Below are experts of layer 2 (counted from 0) of a mixture-of-experts language model. Rows are named router (the router's row for the expert), gate (a neuron's input weights, with its number), up (a neuron's input weights, with its number), down (a neuron's output weights, with its number) and show model dimensions 336-447. Each number is 128 + 32 x the weight over its row's rms, rounded and kept within 0 to 255. Numbers have three digits each.
After each expert's rows: a language model's description of what the expert responds to; "gets" lists some tokens that make up at least twice as much of what it gets as of all text. This comes from a sample of Wikipedia text that the model never trained on. Tokens count by the router's weight.

# expert 10
router:094092113128137147140096133164131083119087041171227147130118137107105148144084138113183144130080139078105154122116114167112107144109221219130134171161068142190127124124133137133122106120091147124116125115124114222174139130099106097132115135104111153132158157125180139105110098130085172104132119140153141180072111125099135207170097097123
gate0:131142150116133091122105040147099084164139120135124091126090174165091142158202116066135133093154114057104161165153121144127171173096114179157189069162067082141145162137148090070048116156095119084166165147096086158077092146122066119169117157149094165116126135096167161236124141086137121164135116144106118100165111100121188169166143133097
up0:121139145048137090082127089149107157164115155118085115126116116131103129184156123075088154137095064092046128091159112142138143110156175211141137065173113095117095189093165090103080123125093138088136168164081056181091094151144080136173137164157167152133109133135122116186066130093158119153153163111147106130112096153123159161197112139106
down0:219176141167086163108187151081155114167108127122116101138134097131118126137092156122104135178127140144082077092163129101072053039135152073163134147123164169088180168140083147138183158145175101198089111078145132147142133115147206147127149115136148095148171182107101096110066118117091132085184135132160123128138157164125126134104130124168
It responds to: Middle pieces of foreign names and words (Taf-olla, Fush-igi, Dol-o), digits inside years and numeric ranges, and commas in lists.
gets: "2", " of", "i", "3", "o", "u"

# expert 12
router:127134115131130135170119077130092195117142088140188116080101095079140188166141066135166163069123124155179157107128150189138139154121158161054141136134065171133164116126165174182141152126097152133155138178121135149106172132167086095101126133132099096119165119141145134093068148136132155134106169168113098118134080143067123174152093106092
gate19:080098096155071210176108107142176099091116100131112131128081125128107113151124211131090167133098063172151130113090147149185097148122075109140116119132103096117197109107152148139080116094086104116097112120119104152112060144146150107093123134123117119111104139160127213118105162123080131107118114078109109129083105053162104102136166090111
up19:084137086134064144157081169117184151132104163123146137137082170135140125109109185165134115136065161151103119149102109130146089128148103131145109114159159096121131131108176097122078151113084171141129127127111125130111083103160156087092109152091126166147151091122141147146069142146130102123158100116114116129078142092176115132161132112103
down19:138091137159104098156149143134153107138058159086130122142162114101152121161178074173096128147108127140139079125132144092092117131084168121140124137111175192126082117126126116111189145114143147130107126171162088097131136128099150159103161102083068104111089132143173048158118175137158095144140164153165108129187166174141110133121110159145
It responds to: The after prepositions (of the, on the), spaces before table numbers, and capitalized first pieces at line or field starts (Eff-ect, Script, Staff).
gets: " ", " the", " their", " an", " later", " October"

# expert 9
router:131140111071126107183143078143104173156162104131178134080090114084162193160123087102137158099146117120143145084092120170126138192073189187081150125108119169170160107133166157147147107129125160136120124170114196186093173125154130120104107184158128123149130119167183119113123146166147141126098172139083114140125117159055100138152116069110
gate0:110102104130171149101118110137176158094124112114121125172136140179155127131178149159128111135107153128110103187066159135129187073134141166104138241122194071139181172151148123089089170175134160158150108133090117178109192132115119109067089124102121135186166122130110075150064101171114171109126052064160146174137146078118160132145143175151
up0:139129117133156137089110074159133105141143067130129125167143145157149105126162122137123136130083108162180100174131164139118200056112162132132128137074213054087187169122154128107126145136091132156140081133082159093138186155109131141118148117084147103193165138144147119116095110113105128104100058081138091129129104136154160124167137166187
down0:159104189117126158148143135121140140146055163086106085105155132114092134140101130078084117158137158138175173132125135152115150106161043152124109105103155100146119105178072158152138115173181112136114124124139103085147150111147157130102132113158154142129067127144171094138161137052139176103119121151093109167090122151152106143221094087080
It responds to: Possessive s after an apostrophe, and the determiners the, The, his, its, plus not and did, mostly inside running prose.
gets: "s", " the", " The", "The", " his", " its"

# expert 15
router:145121111124141099145120135095082201103158109122125134046068099080126185190127095120112179135099133101150118147109105146097164204088150120079164105125100177136174094167122170161163133117125183111174132132126159181105157143164068121146100186192136120109175134100119109110140105172138142136094126137096051159181117140061135156143160131120
gate0:108133145134163155165130084153129111118072116055069147130058122140099133218153141091076144118139035142122118121117121087152166082080146162131145151164111092155120157125123097116087156182124119144149113106131047146167131172122088099156135115102157200097169197091163097137164141133173093116123182161095104133146064091141138116137146089135
up0:149138106104148143201158093146135117130131081064085113061084115103129142183153148088136109098167071111177160148102129130088156131119117151096163109189058082186085098133082086148116151111122147127131149112144123149152114130131092106139124095117124160066145180119156118129142078148121117072153168064070095126127074171148085140121121093109
down0:137121149156172101110162133083162131140203143162113137116153100119090137142116132133167137148119172157152170141163125133083122138064124124143149084112173105125118121186089135079090209103110093162117153056116120113181165113149090135093125189095109090112141115120158148131088128128077113134093122153146157184126110151127071104104136143115
It responds to: Opening quote marks, prepositions to, in, of, digits 0 and 2 in numbers, and word-ending pieces such as -able, -ish, -er.
gets: " \"", "2", "0", " to", "7", " ("

# expert 4
router:125130101089078118128139083107122182181174103137115158107089052095130143110126115117147189101169108072098195133098155130134143217139194204057165090091079135188133138119135169120163134138128176093129101194116142220168186121126159105069102087110148154133167149139093142103116116152144149119151122148128124092159103125069115131092085069141
gate0:183109169118113114187056135126156203137116158078120129129069120147106114128186073143089208141125144136133100091142155162119153180122147109077124169155130092137171178165122112079109118102123151133161125122082105103129130134151136133150079133164150132166129096092157119109144097154149133136125165159099141110122155121131159139108119129110
up0:200079115150120163169067095150141195159145209063150157137114038084113157132190070101132156124104078150124134138138159147144143179123138119121133092085140042200182155161161087154119110096151184167144160152071147125127136129123166085210054115152109131155120096114166119130079104141141134124106152141127144132061151112101117099108151158125
down0:133125178124151093145110153106084102075143083127107112153169096100116150125146121133151131142150107149179158080082144131098130108137145101162141152177159173088088102124134130160127066140133101089206118088164083075110089156180127155205138166133105080115133092104098173175152120094105138069128112102129095138125125141158140129126104115132
It responds to: Spelled-out counts and quantifiers after of or over, such as eight, six, two, several, many; also who/were/are and table pipes or digits.
gets: " |", " were", "0", " are", " who", " was"

# expert 5
router:139123066089087143109098118093127077102154139066169148142145139123136107126135145156106184156102157135082192139107136088145111134164093098091149106119164133093092124120115075153104100090141161161114132158130117127129088116130119203141113074124107142167081113144089161173126136122125101144125108117152147137157163128140106059124110156144
gate0:148117095073187020082088153155174054123165167115146135142083141140053128109168047120105146146100064146146142129173186056094101097130118140186159191098172051154133093151128183169142130189186135109139138104092152106191174104164155177146172159124122149121157128099112088142130083139178134159131150109100098127127111183151131103127186128057
up0:125133120049169093107112103154158088137184173142156140095081148123122117121143071093098139119090124122116108119193139092128088131114069171157127172133150078133107099130101124136147110202162129098142107095085161101159171121102123100128143110149135179123143114190169100155119121094148130136134161132102089123124117132166171116179162101067
down0:148099158139079147154157137117077208189116109150146139140131112152123082113138152103104127135163178125097072112107104136141127157159203110177124162151134131105149096106139114157144138052152136088148100136220100113098113104120100160144166122167124142143127123105173157117148134140118134149081128165111149126114177075131090161144135124134
It responds to: Row-opening pipes and hyphens in tables, is/was after a subject, and word-final suffix pieces such as -ley, -ant, -uated, -ly.
gets: "|", "-", " was", " is", "9", " United"

# expert 1
router:094148099155125097113103149139138186081166135169165096098100143114093173173124104130159112106145110128171169129133111141104130129140200164099128150091134168128162129102152134181127132135097151136103133140160112142110138109119136080133085119125065096101138117162147123099011155153146153151116135154127108150157148128105115127135136138064
gate0:130159083110088157098056157142100090130130058140173157075157117189135151159131204179154153165144140122144177126125144061104082183162128171132160115145131135093147110083112145136064163141140142134124152187055071162149121139104140045173114133149100138098166139134135090138109146095132144134134094118128075131105111184102156101116156108170
up0:154148086121094150100106159144124089164122066151076137095157113209123118173125157141156124155117087215184149102147151085100091136188067148131183116110144143085173104120114163125112121145125126091136135187098108161094141124098112065176140123138082177179157077132157081141093162112149128128062082126095067097077194125077162127106115108166
down0:094113129143144111138174061131115134103108137128146092118090106122122065116098100128112137143125131105207107142089166150144184117133017063161160116140141158132045073148130115081132097104109109193102145106173155184150096165129106122147160156085149115185146091148147082120141056135149119131117183226132110137116111151138159153146089121130
It responds to: Capital-letter word starts and name pieces in places and people, such as P, St, B, New, France, Danish, plus digits 5–9.
gets: "6", "8", "9", "7", " P", " B"

# expert 13
router:080157096149122138124108050113079128183165098132163138120141115143137191152094102125164180092131125122074184128096122155137142151119157179103167135116101145135182129101141131135156127107083221122145110177137146145157165130110094108060074157129134108100131125165135104111144119168142122139143166162060088130118112171073089147093098138111
gate0:142121105075063143118155160149114139132178182148119097097157151120164190122157145108140144161066095124108076148137107114148111147128092092111182101157199079178132077077160141074160140151084115143207101150099120129113159106197090080129132169113114089129103107131128159160105090142118104015164125164183107128159115169148178109108140118149
up0:189109141096132139156129113074098148136152125154093149102159149119159116147171148126112128172094145107142111108161111128140099137065146133186133116144175079173133110105159141162142132129099086123161107146097140139121145134144128075095037145125144090101105075113076143114150120110124115045106099120179076128130155157228124117100160116130
down0:124094090063128170114139125070129093075154094120171128091090137115129143127126160161134090077148101135141176132149144121102055121095080111129107137101068140186121114120119123178065128152141091079067112136132086162123126120145104178139155106209114141115126085198154127125089135130108135218089185077115101081173101068128062119097156125133
It responds to: Full stops ending sentences or inside decimals, closing quote-and-period marks, line breaks, and == heading markers, often followed by However.
gets: ".", "\n", ").", " first", "\".", ".\""

# expert 11
router:104157107093105112179115107129074134118150082146204121112101127102136150155134094134156166094149111132153162109150122160140142163097189154083148144118092154186173115139130185192159113136055195120156135165137160197114161138134100082085101119113114100122145141178171149084090128162133163131099135156072113125140107185060119133165105090085
gate0:105090138187116115113182127066096179192151148141137153180142084162210096113175130110101107102115155067114166121171128086092112027188110083101154136106142102088082060114142146152128186159151083068145138182164079210091156131135130166060197131152112110128118139102083130101097159102111105119094148148109152131134120152087104177106094085094
up0:130128132152101084126181129115129142157139172186123109170143075162201143121190159117119096117094201091070185102149134096128102079194135110118143115123115070066130068093125134152102145168095098049118093189170125163121143116120088132147189151107114137173126114101112130087086176147103110114081159097119148108164110167049123136099088106145
down0:112100142177162175110130100183167111054081129156121167090105081071110140167074122130096128117142189108082098093104095139179136110083155122137129095123135110121134166118178121124127082146178200087139065107106178122111160119086161133148092147158109165089081160155151131168166099162115061113126175167094174116135158091163130091104112133158
It responds to: Sentence-subject pronouns it, It, this, they before was/is, plus sports and event nouns like season, Cup, match, and finned.
gets: " it", " It", " this", " they", " This", " N"

# expert 2
router:152145088185177110140165067140051138152137069120150108090131101115143133143134140141171149125151115186140146110147155128157104210085169145107098104124153113146139106119112157139128145143105188129105130132124117166124112137139186087099139160148136140101132182132125119134095136135124100136152131109135132072101117141073157182113116140114
gate0:098119112096139166181066138129157178175119115089144101089114141127131122130117166113166107146091130158099209134091074165093098097085126109119099118130120120108133036175170123125141182156132164084135131111146135112149048183140076108150137156155145123127118131155172131118148158162125182138163119149232127196154128147129100128092137189093
up0:089097085100103175194130164146168154099110090115142106090106159137141107101126123096122136142143080165131134107136093134155137083124189123142061121085114128078143073149111171130121161132102167099125170156157118061151136141147096157137098139180126128156100094130143148077158145153087154128185159144186089161130061183126136073064150098169
down0:141115107158112106130119113174139164140119111152133123159138182098099164093193155136098155099153124068144063120125077112194108080122138118157186083138173100119101190143080107129128057097168141152143217113150091136193136115191131142096119119151110141151127128060162123142131131117140139119125180154155128138150173122113151196180111159190
It responds to: Colons after field labels or in times (Country:, 1:00), table pipes, commas, and short prepositions like in, of, with mid-sentence.
gets: ":", " |", " a", ",", " of", " with"

# expert 8
router:124154089154146141123120161090150194180089172148172147066097122093126169153143123131103120121126155182178182095103116134135162205141177196096159076063107110118122129153135160180126158150066183113176116182142160149079129121149141136151146100126168095140159126158175113106125103112094110148148151131082111108183122124100162179137172062142
gate0:101129156164132103169145124149135108163136150131146143126135143113128158145122128112140140174131146110077159155115153100126112177107115103091077104077116135095135135180104082115078181135131132163169062146088134181098110151146146149133109176142132145111102167099151065132161097169190065128107162174160081112085144147182148142121128118052
up0:111139122157113062136137140131139099157121138109145138123156141157120158136112116110138120152147127102094175104180194068154139156091083105163112083123087108110114107134093087121120216151109125112082091164090141093117078164065143113130100144133135121163150081126112022127165092171174066120131138169099059100131137109120139130135141111099
down0:202143137165168085111102123121121104104136165061091106139101115076130107129189132102102151195135130150169084150095071162143154115140175135151160160117104078107095108102139083141210152163119053105092122130166107141111124145124148147129116131112069165178127150177095165166139127091097134114132074105086194156098155166129168096134047170103
It responds to: Commas after dates or introductory phrases (In March 2004,), closing parentheses, table pipes after numbers, and word-final pieces like -ection, -ement.
gets: ",", " |", ")", "–", " also", "al"

# expert 7
router:132120160154122145159126132186123167070131053144156143103099096130126161175126085116132155150123121165164169107145178181146156173130143186104181130099041161136135112141160154149152117134107156140103148149097137158157134141170102099134124111137087100114177111171159114104092187122128175120059144118111102131111107159083127149133126093082
gate0:110123129182130126114159107107123128107117114188135116141171100164162119080144094117123127142159118122136154102072103188150144120130088112170170126131124136118087107115156163099140159055138154088051140089135148128064109106136164029183141122087144103125112157116147103111153111121145119066197113173069116177169117129138155071081096160160
up0:150146109122085143151156084103122147110097132144046101103151119121209143136112096082109099134108094142138175125126111099132087096133167145173183057150147106089065138132141145067159139136142108129066141130146122082121116093125132105134114105097140107159104106108132148116117139173159126031134104157109186247179136047135131139058104197192
down0:124125128123125072169080110102165106110124209144103106095124172128097119198038108108082138105145158117141118163188122112057131168131114108073152126125071183161150122156105151175178083123137122125132118102085046080177150104138104184111058133117140111110130135133141125135114186109119131200133143000141183092145123170171135077137138120138
It responds to: Compass and region adjectives such as South, North, Central, European, plus digits 2–4 in coordinates, scores and statistics tables.
gets: "4", "3", " on", "2", " as", "8"